Experts of a small language model: 11 layers, 64 SwiGLU neurons an expert.
Below are experts of layer 7 (counted from 0) of a mixture-of-experts language model. Rows are named router (the router's row for the expert), gate (a neuron's input weights, with its number), up (a neuron's input weights, with its number), down (a neuron's output weights, with its number) and show model dimensions 0-127. Each number is 128 + 24 x the weight over its row's rms, rounded and kept within 0 to 255. Numbers have three digits each.
After each expert's rows: a language model's description of what the expert responds to. This comes from a sample of Wikipedia text that the model never trained on.

# expert 22
router:145139127099125156160133163089145116112095157126149135119120163133115134139122178143139169115068128109135097151085120118144113180117152094123139132143091170097153121128122102143152089121094099121126129137099092132149109100085105078106130147136118157119133082105118132133107158120137092159098123117133148156105136107131156114125059142089130132121120113156116100104085164119123113123091
gate0:145145118091127103115138133126124141127149098116072092116092128128149092073120137115083140161136094128107110123086125129131155117173179170108140119110127139101140126098066110140138129137087110114127068116148104138102154165080114142125106111152137144103129116133096105113109114136119118136109148128101075081102115107134129137149096111133103118084078178106139131112121107135122125121135
up0:114154170143138162154158102144119134146173111183111092143105071130112123143083123142080143144126088088130146117085120121106101153115133135130124137125124156130118109121106154137120096139161131142115101118124126152154135135114114128135096137144123159145119120131143079085120159113154090140135173106118107118127124097133098191127129133179116098174091128168089100113140093144135150147157
down0:130141126125087126100134124119121097079144103151155098132141120131101157112126145108127102059144079127143140127135132146125115129146125113123123138105200168109123067109113106142149205100128125129083165122100159108154141151125099144115152130150124134102106098114133111130117124135101127161114121151130145115132154131156134099125149154132176157098070148115116158152128176121101131116149
gate1:158173093164110134103113142104112135122071111151121103137134138092121148130100085153151158108135148117175124090105109142121124095114188118092130105145134166108157148131134130143066115114127147106096096109143125162103132098119146138162108122119183144137112155120169056125120127145099099114115141129151099135160138147117147150143143094127131099115126108152124110150133132089102118151155
up1:110164135159147136098143119181124156116157092145066164140144138184158111117139138135106125093118127131100111109099159143108135117159125126140130121160131136146136120081120095137139141148129078120140126146127126084123114135123142103091117133130107082138130161138150076149135118088150167130101068096166163101123127106139132130110099167106139119156154157115124138118142093128134108072157
down1:114119127154139165126115154150139151147155121117098110102076082178126129101135149108094126205100164117081137106134159127105148115117144150126115144135146125147114157143130152134127165126157075103136165142155136168172126120134114120133138160120112178168156114112125110115128105146113134184176126130137167144154108128150132103117158125120117135131138096086104171131142119107127130170128
gate2:140146143132109129091088090111160105118128097101151124156123159156132112138158120126146128120164114111170100152086129112161124117164183106143121137157139150112146120123131122126138151091111169085132101150133092157066179126159121131113147130106110121161133104151123087118136131121131113137153101129124097144099083097156103102120093118099141178090158116100149140101140121129126097094088
up2:111148146137148174110074151104122175139149143181105154148115110058135149112139093124159132075104139144142151146128114122157129160131147130112164186132119132140143143120126113107143110130112118146113153127148156151141118127170115114134164129136148177160123145121133111103117110123158066129126164130122088114139105157097126146152140081122113126097134098096160120142069127112094127133116
down2:095135103147129117130093115129155099088154125135120132105126113140093205186120080121096146192136111100148141134120126073136136160130104132115173137139117172132126093138097146110161157142116119127172146099092133115116125120114121106118119122167108115134175126157147176116121118117121128166117159151135136064109158152119187111112144136125148121118124144120106130114115151142118140137131
gate3:123168120123109102142119124117100147135125153111150156115091131121166113115165127098174132138110148069091114127124135134084135114112143129091096156167127165096116071101127101108130141128077136102116137161142112146089111142157144139142112160088151133099146126107115132135148165133141149116125177106137110135085123061151117163139116097140105114111139141101121151133107082126125097080143
up3:136167180134140107143103117104094139152148121136144151101099150142112110092118125145123154101136131121135165165139140107131148089135124102131130146159102156054138083137154122095120124122112133105116139113124115134085108161151119149145099151135152182137143103076151118092124116143079139115123132146153164124132113098188122126127167098131145140123151143093106171096151136142167118106167
down3:145120121138129140132154159121125077103131146084107116139148154126147134155159140178112189095136133100126059161119171145153126139131130131076166132097131140138151114143139126133142123106104143116097131094137112108151128105133165148114138133120158089181107121163059118114149126147105151103132126107139147119132093105150100154164095150121116106168113132173130120113091111146162140131112
gate4:121113142115110146149147111129141148155121149082130142116141137131171106106143165145099129136121125120149128138122143143119084162130140145143126108114146133126147148117108149171110147131096111159109102182094094132172087161161140113125114128175143089136164135131132162133112098151149128153057151111065134130104141144138095139151064126151104110119173165108135108112159127174137131155119
up4:138178153122092080161088140155147085118148148124157117095117092094140113144106136128132119134111132184099143088103124068116149099112109167097130139174120125123127122168133077141146121135157147108112136114134133158104111130101122145118162064106117108142098146106135118112118146117065143112134168154137160122123127163159125119124152118123136141134116103129144090141092134085111129104144
down4:128167140142125120149135126109161121126144150140159138116125124096136130106142123105116121114164166135160133086153116152138144097122145168152145084163148177121086120143133139090072128115112123092139086128140104154113155157101102157152112154093163080115144133118108122057133161135148157144083138125122165130080138130117115162123169154143123141089131144137124117132100113076105119113113
Description: Bare space tokens right before years or numbers in career lists, tables and dates, as in "- 2019–2022" or "21 May 2000", plus score dashes.

# expert 6
router:110097102161130158099127104157132151154139151109121168114103124094143102135141169105160114116154127108146112181123140156131153136105097187147105152128128141122112101144126152130126158131178112144103156102108103113119175117083128131116090125141111099150118130112128106149159125121131090111137143141115111119124166125122141146146168114154104106114156140054096165143108143116131172083081
gate0:139086068121097146169149161133126159115174151095137142137125151123139127155160114120164119146123148158131175154096142110153114118175102147122144160149144151112119161090118128149122172104133098163124114139096146150113110139169159160144121120110135126141150108081137147129196106144122111116097112093111141107130121108167130159158126113069130098123138103151102110149100125136159131129109
up0:135138111116151158146137084134153100149102152184118149144152107080119157122171148128170152164109093078124134130155105142113106142176121123158153124113114081129147123110134122115132106127115113109163086144100107105110172062126111098111134160134117144140106137094126168133133167144137165163089117155082101124095152143136130133073101133126147137129111144129117130147138122131162132114147
down0:151150139160166128126147131128126137092144085109135118125143115120036116129125131172085112100135104141129104123138097113182092090129126157101168152114123131190153119121161085135106146115100114117132133103134068178103126108120146122138138155118176112140137104139098143135120128161139094084123156155153141131112136095106097114121120112121118126117114135106108119148111106093141123152163
gate1:135128108128087101156150123073130121130124189149143133123083134128086088130144141146138104076084115113107095097114155157137171120138104159133122116155143140109140136142107141147136128121129143141144161131122104180132119122093102148109139132128135112087142159147099131163178144171166153132097105167115122103087150118144142130115133085125111105108128122106090116061110095135129101109121
up1:113165137129195121108094109149166121125126115162123128144159155126129126119105126132106135161141120116152139143074126143157160130108167125117140136086148155103101106135130109103193145190133129132130137104085137068117150130131133117131102132136109153144123146147080152085090153109127129176125110120135124145132114106125099133173137150129106093175157126117134107149102129127143091185131
down1:124155115139093092149153106162080185093155113100147126100110103122107167166153119159110121158126137103132153166153137134102121088116145110162140129108121119128111100151119090141142105127127137157134106141088125114115103131120082138132131138127139082150077100148120122153111175165138117113193134129132095128144147132131144123119127173102162120128104126159151108154102137070087139127149
gate2:125156117133164116137130155119158172153133091088154119125098124096146131137094184132135104127144129176114086137093155094099108111169126115142128155122135094106108110140139130093088117127118108149150144124083110149078118090149148113126182212129137068112152111118089114115127130168147110121098115159122126144158154141130109133130151119123158129149143121135128107155128164119125117118137
up2:091123053105112162143070160113138136086103113125122172140140115138138154151128113128129124118154128132167126160121132130146133111133155161132147155174134187115147117121127140111161117140156127175098149154160135122104124161135138145129128153131128151121182124122154134130153140159114183185104149164126114109127124116143072125143117125112151149113134144174116152101071113133107132108137
down2:155123106121112129156126148158127131155100126136127164151099140139174116112118082133154114080089165147159100138117058119130117104119088185152150144142088166161127138127120120117121124148119106163134100072111121124110143118131137132139152116137141109155114155113114124129110146154132120100123101090127120187117145120105106102112121172184135138101124113117190135143097142121154157098110
gate3:073126140120125106131155129160134129118138162148076147134084117083111142106125078127114069132081162136110129099079108126119123134130162134094145079127129142164096126134123124119089149131139132148139106130103132111087138145131116133112118130131121184167114100166160135108150133134106114128134152126104149114125147091123110126132160112130138126115062116116103071121161082119158096152109
up3:102139139133147122143117165140115132149147132141147113120137111153111118144085126181105117104119099174139144121141114126123128095180146132061102173123098143181132124132127149146117151099124100153123148097135133133110137166154117158120165155139146135116133118160107109139127115154154178176154124129121138132132122163085137139106097133119070111117164106153132147115127129182108168164069
down3:128103102141128150145118140089140113124130126138129158132160161093165128085104165158111125129107132117114134092151118123094151146181089150143134133190113141102135143101132112121098145120132167128110141094114116121155139133112088096133111128109146128090146120141104101083153117165115116144145177113105104116167143141119154126108085061115132146120150139182120123108159124107110186169113
gate4:084174114130121146098137112158135151122117140122115133135168122139152116143170115143139135127076094152109125171111123135142140132091131125116105154130122151133114098104127115185149132137091087127163100159104125118118086100147128117102131140108111114165097126190107101106145115117109155065163125129107101091141166060139133144136142126110133150142103116126146149176090139126083125149119
up4:123120139156137112082104138149101105144165111107164117126081127101128139132130096142149136139115143118131158147143146137110154145111107119117155125157112170077105141150105099085141117137153072173096075171138191142150111167121099142162083097119111136160133125129169143146128104114124172124109121111159112096149103123117088132136116112095116138146128100112161138128120150145134169127160
down4:119139122156132111079074155132121082123143088115167159156149124130171107120135166134142103124104147154174151161176135116140132147141146135126162130115165119117123123095103160132118105129125129185138176150162113101182142122154132154131115140106135107177080123119102140091132113171102131111151103130106082116108130105137103144095101107101175107112138158131114118125126129110138155141119
Description: Capital letters and pieces inside acronyms, abbreviations and proper names, often in infoboxes and tables: ZI|P, NR|H|P, FI|F|A, Shel|ley.

# expert 36
router:109139081128135170158120101155130100099120150122126153111096066167144142099144129172138096123121140139132154129107130127175135135121110108201115141112157114128151103142082126158085104104112152136123125127123101153076152116139153104109170106134125108126127093101104110130116099134135132101091066150131153139159164135090099096134119163142121098100111106109113128132154109148158122116125
gate0:116151121094151154123152158156150108156121118154106116120155133178120132107110124114116100162126107077140169118138119123125131105096137151151146167140126113100121113103088159117142133098195136135117140141118109116124150110163158192131133140074180126110130145111122083123119135120147095175155100157166120165077146114114142137137089129114144114112098133142118119127106125096138174128088
up0:145152106126149121150115152111146133123167072103161117140160123113127110129149103107132103122145170126122134125126155167095128132140167174128100114066102148113173122125106118111104160141096104182089106132183112139141127126124144136098101128155154116161098116178099119105127089093120133112085153130110117146117119149112124110133164158118111136143181141153121147132105103085098130101156
down0:142131133150159104096136110138116143135125098118153130115136166095140137168120088064152140109186157150145147149149117149158096121105139155115059137107153143118147143102120149158151109123146150100130106170110133099143169168073107133100087125172109112156146135124128141144105148148182150115127137160092107146097155138138138132144157126095083142148116145131114129134152143133136125138164
gate1:151132061116137163135119138156133135122095151155134140125113116151102145086147091119130141120109108163123114105144116149115115103167095162146108118144166134166086103124125149135118162124097181141118120127121122172137114182077175138121119158076137138116116123185110157142133135124144127116129099162101074126125163130132126169139084103116125161104117159130148139164158141124121145135110
up1:146097102098137108129093141151130181092122111094150139130109110149154131124141114134145104080104145104131108104135166140132093160088119130145131119159120114167123112157099138132070095135118140141100148142101137171097093127131136119142109144104124134152116124127124144110141158100143101109145082163119081100159160140067161099136114154105138158148123172083114114172146089119137129118101
down1:095109125169152096164099126096115123113102123160119096122152117136110096150144125148147111096134150136114123121145125187098103171114117151188088135109120105050127131125125163125103118124103113123085130128097145124134086105126106116082110134093152112140173130104113140096113138142123155105090092138140115160134176127119152088136124136140143161163145086132114132107138118111166119140107
gate2:173160114138115124146096114151142188142135121148116167131119114117174116088130152111149126126099121104123161117109088158116150139135153145160118128095164168122128139147132093166184110110138154111142130170154142137115098102140143129097146167141105101138120112109133085122105154149139146159151100125089110124100144124133127152123139149072161155076149158106156113123121125169108105084115
up2:124143159147167111164120092134121153142135149119122076110115113141112155126151119138108131131138119116121082095150090171126145086159164158122161093110120099130113120151180159124133125104146139119146115106101112119124172134143139132116116138102143139119104077137126138106128127122098121193064137141142128092143135127177129130181127104168128127103148081085110142121169163127108109153112
down2:153141141149135122127165161119122140120127111160085104164111156153159113173189093102121115141137123143172085144129134143140112109166162117069162168130117096137158118149122112100113097085148127128112151118104140095139112144122132123145154163161135114109152102147139104125116160183137138128120151090129144076147119113101093135164138146138102146108143168121133076132100138108146122149145
gate3:122104109129094100126128100157123156135115144106126113103116158108143120109151133137185112139123098157129127175124142130143105114078098174118120149163117118183091107156122105120059104128155155129112132137135136132077152120156099197133161149121121139117112113101130148113093136123104152123115119103106142145103118141141133091136184119125083127125119179182114110153111118118133159137119
up3:146105092084056092103146138123155086103135130137112147132121101141154107095129135117148129126170137117147158118127111123143111165155136114165160128126122182129159118096180072118142113123161128144155117108086124181130141134138143090105086127124139131171164128084129106138095148142141104133106150152140186101136144167119110103112123149128101147157131158122140130156139154132141128139120
down3:173119126129129110158099132066131146114103129155100124132106166098097155106144101132146151113065107090141113139158144101114113119190104146168118110142108181122131135144178109164093134125132157123169132158136138118101141123128097098105117151120092126122135152100176112171120132120119121139149163139134128113135135147078155126138104139141131141122083117127124143135093149115102070143152
gate4:065160105139100157072142188140135122098128147162124125078109126108133132112134128142126136121138130123163140129088148162153146122152104110131149153117129131096112134148109155122123149106158118114130167143149112132089123138086137148170094090124100113165086120145137140122179184164144144152095105160127159140142067134138142116135153125137109160134119139143141104136121095115134181113119
up4:121158102142140120165113158134118128144126142126120149132149129111100168116137124158144144168124148163128088100130081130123146111148117153116119126157153122176136141110098116117141163118138081179114090133118120161111049152142120131097166100117144162128137105128148098130100095129144123147157107133138113156158119146131134123105109125111137146124126100208104118088084141170146112158085
down4:143165116142099110126133106124101103132143140112131096162125156099093161129147116160150110161157191082114139116116143099111132134108149123106114069125145082114165147138133119124165100094130120131103136135125111137138128125103090161158150132155137181125186136123129142102103138131121112161186132138114155148104158157163141143145117136140139095119143109080132117099068144112155097123150
Description: Second syllables such as le, he, ro, che inside proper names and words, often French or place names: Roc|he|ster, C|le|ese, C|ro|atia.

# expert 37
router:118153127090139157145124111165115118149130108150126108124113095159134163129075126152128134137133102136125159129159094129141112134086100161131114079119165109079083111139125141133147136090105114114123105124112103141131109113112196208136113118113122148105123163142110098182092145142148083122147105145136120094098119163115106117106074136106109153120155121115122133164110133146111142115142
gate0:097146178104157133115116146111125128148124169154157076118155136137129090143138148150121147108138105129120121124119126148111139152111099127119150140170112159136082145187099128118149143092123144114144133181094103148162120129127109122116124138093104121110125103078116105131128108144118114153107127144143087087096150176154149157098074137129076129109133136124143110134087148139088079144166
up0:094131116119158154131099140124104108112109113124123113125121167121120127115111106131092163144103122116078156143099134150089114083170130147100112088110154124107084129172127104114130148137094140131121113096156141113150135143165178126107133129161133131138135159136130110187117139160050143144162130122133079112113140138139106156088099133098127156124135166120123131121177116098101107179134
down0:142069128121151130103116107106126149141149132161130113111166155081126090150144131074134113115144125114153142123170119118100100134119118151085091160135099179106138150125107130127169119165081130159130122145142091122092114102122122124117101138156094120109119111086106139125101122140122097123134127150088162168173139116116169151114132179124141144151100113110088114109097170125155165133130
gate1:126118139111111122124127153144117033133136142137112147132129130152124098101097102097130138108127136127106157087106128104148084129130131098109148108112156158121128112145148149132151120107190118076113119131118132104112173095149167146155162107120128099158143111126143140106144128123123105107163137143121050138139156113091125166145108086158110161112102133154134161114125113139083111149100
up1:142099125109128135112113132108148132123155052116153143172131101098094101127108125139094109148137106150115156135138168124119149121104146080143138189115091154087157086104161131112146120154164165096156160119133138119134120165156134117151132150149123086127122085146173155130128119133139134103139158147112123159104123152144149139141093167144152144139135145130159149095132183128119132164100
down1:121135148131154163199146115074164173157101101134121117121121116106134096150135133120118141149150142136084130141109148129138120118137153127119133124181091107105114104115074126070135094102159145110169120129110127160119146130129141133135111107159154094118176063120149113128085091168128099126136118138143125152138110106120181120137100154116089111119147139132141125093128112122143147122170
gate2:145168150136106103147160086101103107111171101127140133136125130148120147091135110154157162136121146139123131075136106135129138098158167109150137097104207173117119142133125143122120123118102134149124131108106052151108125139131135102110083131114119100126100157102142056117118100153158110148151153114122124093119148106136108125111114084110138112093141168105142112116150109160138124117104
up2:152080131151135143112103122140120144120077124108089141113098142116138101110151097096155125143107134148114071131121138129132185133151153121126145156124133117144137144169121146097162109101119145128139126141137141144099104107178107150119083149136109151110113064187139160153078123109151139131138101152151099124160140165150163141156103139114131141148150073137180097106116145147117132115118
down2:098144110148177155121108120132103143155094169166098105138149138115103153111158072098134144111140127171133134178123159171134115151141117095091124130142081115102100142124099119123161118117157144108125108110125131148118119107120105167106124138197091130128089128137122110116108130138109091087152119114167103137136167106074127153103100172144107122140131094142106118109139142124104105158133
gate3:139148156090125150120120126134125140073144121094115162125109134165141159161141158121126117105148133143192095158124167158139135097130146083124138100099098115124061142182143094125101117127117091131144134171123135142106106140110130102098144111126116117050129162093101155132077109098136141108139135113134120123127130110148117110106096146088120116144158169107122148152132124123097128108139
up3:165104176137142122152152095146115175137132117140128134162150087133120161083117159096102095111161125148127114139153113147075171132130096128099133132151122083162098160150106102087117126096180099143141106102143140121110124134096133094117154108113082146115144091131144173075107159151107122145124141111142126101119107108123129128107155185115136109148114109116124096139111105125113118095126
down3:108150136119150128152110117126152138126090133089144121138150151127100140136109120107108103089134095117107154130128141115097108137139082143128107142148114115116097119134092098141129138121101114094148142116062108122128112104151121099100129094174151134095131083148122156120140111184134109093136110141146125145127108145158187166130118130128113078152147083188135109189103135139183149105121
gate4:133131128164147149122120159138122132110165097131096118150101107174119143145145136129118114098130158126138133110085105145105102100114119112123127111142138136140104106131085132132122072117132183119133154148054108143148150133082169127138157140097130175112150140141116125128135107116121121091139135137128141113121190122179137107138132084189138151090154190140125116150135127154098150163139
up4:140149173134148102130140175122130103144173136098126155162090125142139144142120097127099117134137166111117172112090108155106142089128120112095131148121122122138121084141073131143137096093115145148114145134080122122161128106097164144089093150129094161141142152144100148081117089121093147079119131119136131137111146156153148136118144091166127108061133142128109150105149139125121165155109
down4:120115113113106165148126148104108124100155137133115141117168087142164126165113155176124119103139140097119138119096152109118153127113133081127168119146131130094103070149107129107122094125126149126166130104130175134140135128163144089092151136110139123122097135115137111072166071104115112081141142131155180090111162150159177136138111094151153118130121093123139162127118130132133162116153
Description: Inner and final pieces of non-English names and words, often Spanish, Slavic or accented, such as Ai-res, Estudi-os, Azerbai-j-an.

# expert 43
router:119108122112143137098142092132089168134143108137147067152181088102118099134158097122133124115111098126155124132136157151098091143109114153155105081127075095084104141178120177129152137168102146130154121122142114169104105138132118137128118142112131112079117118160141122125138129116077135164158138142134124144108153075160121172104135126118146128140165133104131111161100109128119106114115
gate1:146181138118109120117127143095120107209135111133116117100133123147146089168137124133128130134107148081105112107154180175138109104148124113152108164121119153123134137124127127128138102104162167115170137164142134156091123105091088164137153141146122105073153111128127112111110187090126127131131113107146102132099137082148158137145102110117095130166136142085135102144118136122136102158144
up1:144123094163138136152115129120128157125090118111107095139081121124088159142147134082122121097140132086121132128114113117141113083119155098171127131106138097099158158106140155124127110160080145118115139145126135113138099119100109102139118082148143173139121096161121152111157133127069110154100118123159147100122119112071102160114123127126138096101129137154109155150101160166135115197159
down1:132112096151150132155139139131155111158157080100123138075087145106148130125129129082110142128138098184154111124104090132161139150090089136133153122128136133135190112122140101136136156100149125183113146104102154150116107084145125111073123121138112104164097138121117115142089116150127137190138085089143152134128129154102152153142119108116101091113136137136130118131149156128095151108153
gate2:120118121140148116179151122124134115117136147131137122104141113148131137114133085153124123203107139143150112120132096075110120116124102098170136141172115095103100130105116143129155073153108102128133160143131081150123113082123149113126138151108125107069119109098135141165122108095120092086122147107100118145112098111168104134101124052104120149118154151119137143123083112123133106160136
up2:092139158131135153157113102136128099089094142132141113138144112125146156108142115127134101096099119150127141166117150123106143156185137161116156135104148159125124163112135112172163098146130097178112153120136120139111106133127108128107056137090149132161159121100095099145094106128106151124137088095161116124136107145119072123116137092116165102168144114164158134153170157132099136123146
down2:109163139127140180109123142129095163159126126124119140147116131171113166119122160101128138139114137136104149129127124119130128122129090168173109151120100132101100109098137112101127173136138106077136139162109189131123089114096093108076152133142122143169145129102112113108154151151118077133143105134118104163124145081143151140096180147131094129123155104163142084151120112079128122144137
gate3:157119111157110168080156132085160122109120127160135073143120123174138093139163094107079117113071112109175165101120117127136155170160084135111112151158145166190142136134124099089141142140151133101127118130127142128122116144104120118119143122140101106090130151135099125129088146150108121166151157090106129127135142126117136150145120095122113157124129119116121094109108106142132067124119
up3:144118147133148125132165089152103131106132135107166140123132126116133153120164107109122140100109118119087100128152130133170127134153108157093132136094135095118127138139081133165128155108109078108093128113113112145137168172118152151100126116112111154134122156107106156137116089137118102116090090098121094093171149076152156126112149079152138056096180120109137120144158148117143138115126
down3:146122173165143191124121092104118113168152146125106133133111172126145100096149134106119127156131135132130125121145156175108137150160140088137106105107144131119148125116093099186120126153148102134141115111135117099130138115154121155158135124074137122103134086131098081140082164129092111109144146136084112136127124090113138147136135133143094083118135105107132154102152176131082180126142
gate4:086193135134150139128121153076126151115172087164150107121131094105106132155160118102139117154123073138120144118145138074070139099127128124123135122143142106169109125103145089139116140148107102113139131113133113155084111150123134121096148150098153148131140173132125119117159135125087130155147150118100144137117126126177059140152102076142121132111138117126133129155112075134140113130139
up4:116125128113115153160171148124153150098186099134144127120113094163133159178129075151104135144118131147088155120099131135117161162100146127107131113079108144107127139091147102114137125142100114126151110136090164147138127134134171102114137144114119144162139118158098150157110141138117180073163125138131143147161106140152106152159133092138121184156125133106139123110136084079146141124153
down4:121095092108114142150124170127130146125123154144086094102196113118102104119090121118150151148086132113115132116142115131131122140100110114167198112177147100133155180152181118113167143125124158129100126134145082122135151123125120125091136142147113155162112181098120109140121122090097117138104130143120139131133117121104137116137105080133097128105112144115126124152124087097148151083096
gate5:145138103131101082159118101159127137154100104172150147136133121123094124119128117110080090148089104105152090121120153114116128098094133159136163100128135126135125152135124147110140105148156150116122147125147113118139095122088142144116120107138075138116120076158145143128143180096102146168131082113117134083198145127120134144144139112114153161112135124152146089147121150168145078100094
up5:124115125109142131124139105112107083122090144118086125091111087129147109093119153108146127139177162116139145104138082160133108095141081117138160124144128133071115132099170096144103137143130094163117075107109126160121082126127132123118097113115111150167146141153164102116136094102126121129109126134101104095149122095128069106128107122133132171152131132106134117157157118172069120123134
down5:145112135150132142113184109152089124057084095146128125097150108134134156167138099170163099124158153144138089142149095139092161133115137124143149144160169140101110126129153141134103118087096120120119133125106153143140166158131104141122101095140114107122160106099171127111152088113124143118137134148116151142153109118127139108114099201100141165154139079113133169136139124138141128142139
Description: The final digit after year prefixes 201, 200, 199 in tables and prose, like 2014 or 1981, plus stray pieces such as m-ake.

# expert 11
router:167145133168103104134140156067124114118094090130145127163129153140087122167144161163110123156080105109116094120112133111123131141096123128133161102127117152131144136129158123150128140101099127104101111184101112152126145119144127098147182136153127109145096085139105129181103101093114153165101172144178128132140136136147111129134135153111130119099140143127139152100068148155129159102126
gate0:121144113135126154132108148119150150111134083124127127103134127133144116127136148099146085146078158102103126140066111121157120138110178116145151132099089069131131102121121147176135125098115125090137134139107125138071147096143142154090149121089131127100156169144114129136152104139123138151146168160132123130078126136104129118148169135180106110128083107099112115108101158140144115189143
up0:127158168105104116099103174153119112137070142098116128119149085110164135133137108126077166108152098140148099091098129135110104180163161127131087143125128174125103124108100141128121111153117091157126112151106142111200098161084084092150090102115134140126133129090139177130120129120131126122174135125138135134128126124121131133112114106103133136149147130139140111148169117145116113088142
down0:169136138122129168152153089114130116113148159163093113160175119099163088128115145125132117131168168088142128139124136120101129133120113208165143122133161138183119070107102104131125095098139121141154136092137151114123107118114102109111112096125113116169127122102161141128126149119127129118104146153146152150083113136130138104144130074100126139140121146152135101165114172133159151099102
gate1:142088129159098099099148131091131171153105163134138142174085104133111189153117134110109111167155148113103109111123139123102131155111171149123131153084130095106109152143115156144096136129144094110115096130128102130092104121140144123150136100110137098121091179128130115142128130112112105153133068134125144141092133116174131137070108129124155173166100090153102088125132124136126125119127
up1:093171106109087141086200136165103078124114087099152110133154093127163129124134103126093152085104114151160134111136148130140165159126119087184148091138123125094141100116116132125149124152085130122118142106103104104150143105088106117126109161111127141154137123085119119111135147134097115110132134130098144120171163112125152091152108105099111120168151157155137128111138145135116107116125
down1:150127090096101126118174139112146136147126110086134126145146123100160079120132127109135138138139118111099139121114138098106144146131109120101103147133115107119087152162142125163115147149109094123113128116145136144160137117133139127130156147095102150126135170134103136169151170106142132149143133153078156166118112133084126109100102129171132162163137152159110117148216053097132114116148
gate2:154152117132113174132113177119144128126139084128070109138102130164110132104131154150131104102111154123110141169088169101162102102126088082109148149132124118137140100116137140135095128143131156102159177163108116124165144094104124133102169077148143118159101138128143108137140118116094113135137151116106165078146172117152141125116083144117129104117104162115171133145123153113158097138117
up2:102140117104125130141148115121132114161091137131160100090136106135117141150130135137161130150119095115154092106109127124112131158159105102123145109135124159133122126125139117131120146116154070126147129129136152091064123090139087151116115150095140154136125130101095146099113157082124134103098123095152058138129150151156110139120155131160148147111147078092167062106127082080125113141137
down2:119131145134121117118118114131131106113137134134125076136094200105111116151117158120128148109138162069145091110118126116160104119159103081121120105117141118144149122099144128140135116115141139125113127179109121171088086090136074082134106149115148131142135125134150132149076170150076141131130103137167108126141162144091148122138158115149106117105109137103124096121111094058129135133118
gate3:126149103121161119140094091147129111129170135144116116113143123155157060109146091079124101095153132123114110139082140114176129113099108159129085100104115134172126158125133154111155142155111126108097087105121168109183149139163136124122084145090094158124185112115130122132128112127125128147155133111118092117145083148135142130109140144131121113131121149159136131111150124118090085083141
up3:138115198146144134096095106158101079154151103146141151120097134170159109135170124166108127096122129130132097095136135109166138154139129185126117078114140144186141136163162139126122134132142098100130154096137124176131121170168116101135105158097134146118146151113123127154141127150137140148121113164154125134121126115142116164106137143131154092130130137106117138113122070136172079115124
down3:131147141141138119105155070104158118129125145126126139148145120158089139120113144074153147168126112171112100136123138147098122163107052132090154110099086087125075134165104128133115136133146104122113133134157124105140102150123168118111137114106152127161115129147147119143167114072137145120136110117097090131127118150112128131125123141111085079128123130160111124095195113142095126093131
gate4:163158110123137137153143124150131150114122138136105107150171156157187135105138153137160123105096115156104116124131123131175155099166130130161120131127119172178130112182114108102122115147188159130130116190165113180076134178145177142106141140180156140148130117153106108116110100149119110152107131109123121138110130116147087157129106123148112128134136158123129131128148152129133129128164
up4:137146168138120124132127134173126151092156132160120159144141129095142175175090101133144117119126162131187115129145111122154164137157150133150138137157088132139137127133119112134112102130188149150159158132121089142140133146134107109094103109104106128152116110108103130127114100152087104146150132085149057114119088135096107111142120139191105102137110152152154117106114105136098167104130
down4:122166103108144161108102115141117125128158103105143137123147145092178089151134132122158104151125081134095175160111068124138116128107153156117186133146101104158150100119120118151137155123078108172161139102106111116119155114126143100102146123106096112155128099135157096147123111173158075136133120126134132111143171088098151139114111136161133135123138150138138098141082113116142144099105
Description: First three digits of years after a space or pipe, like 202, 199, 195, plus en dashes in scores and spaces before numbers.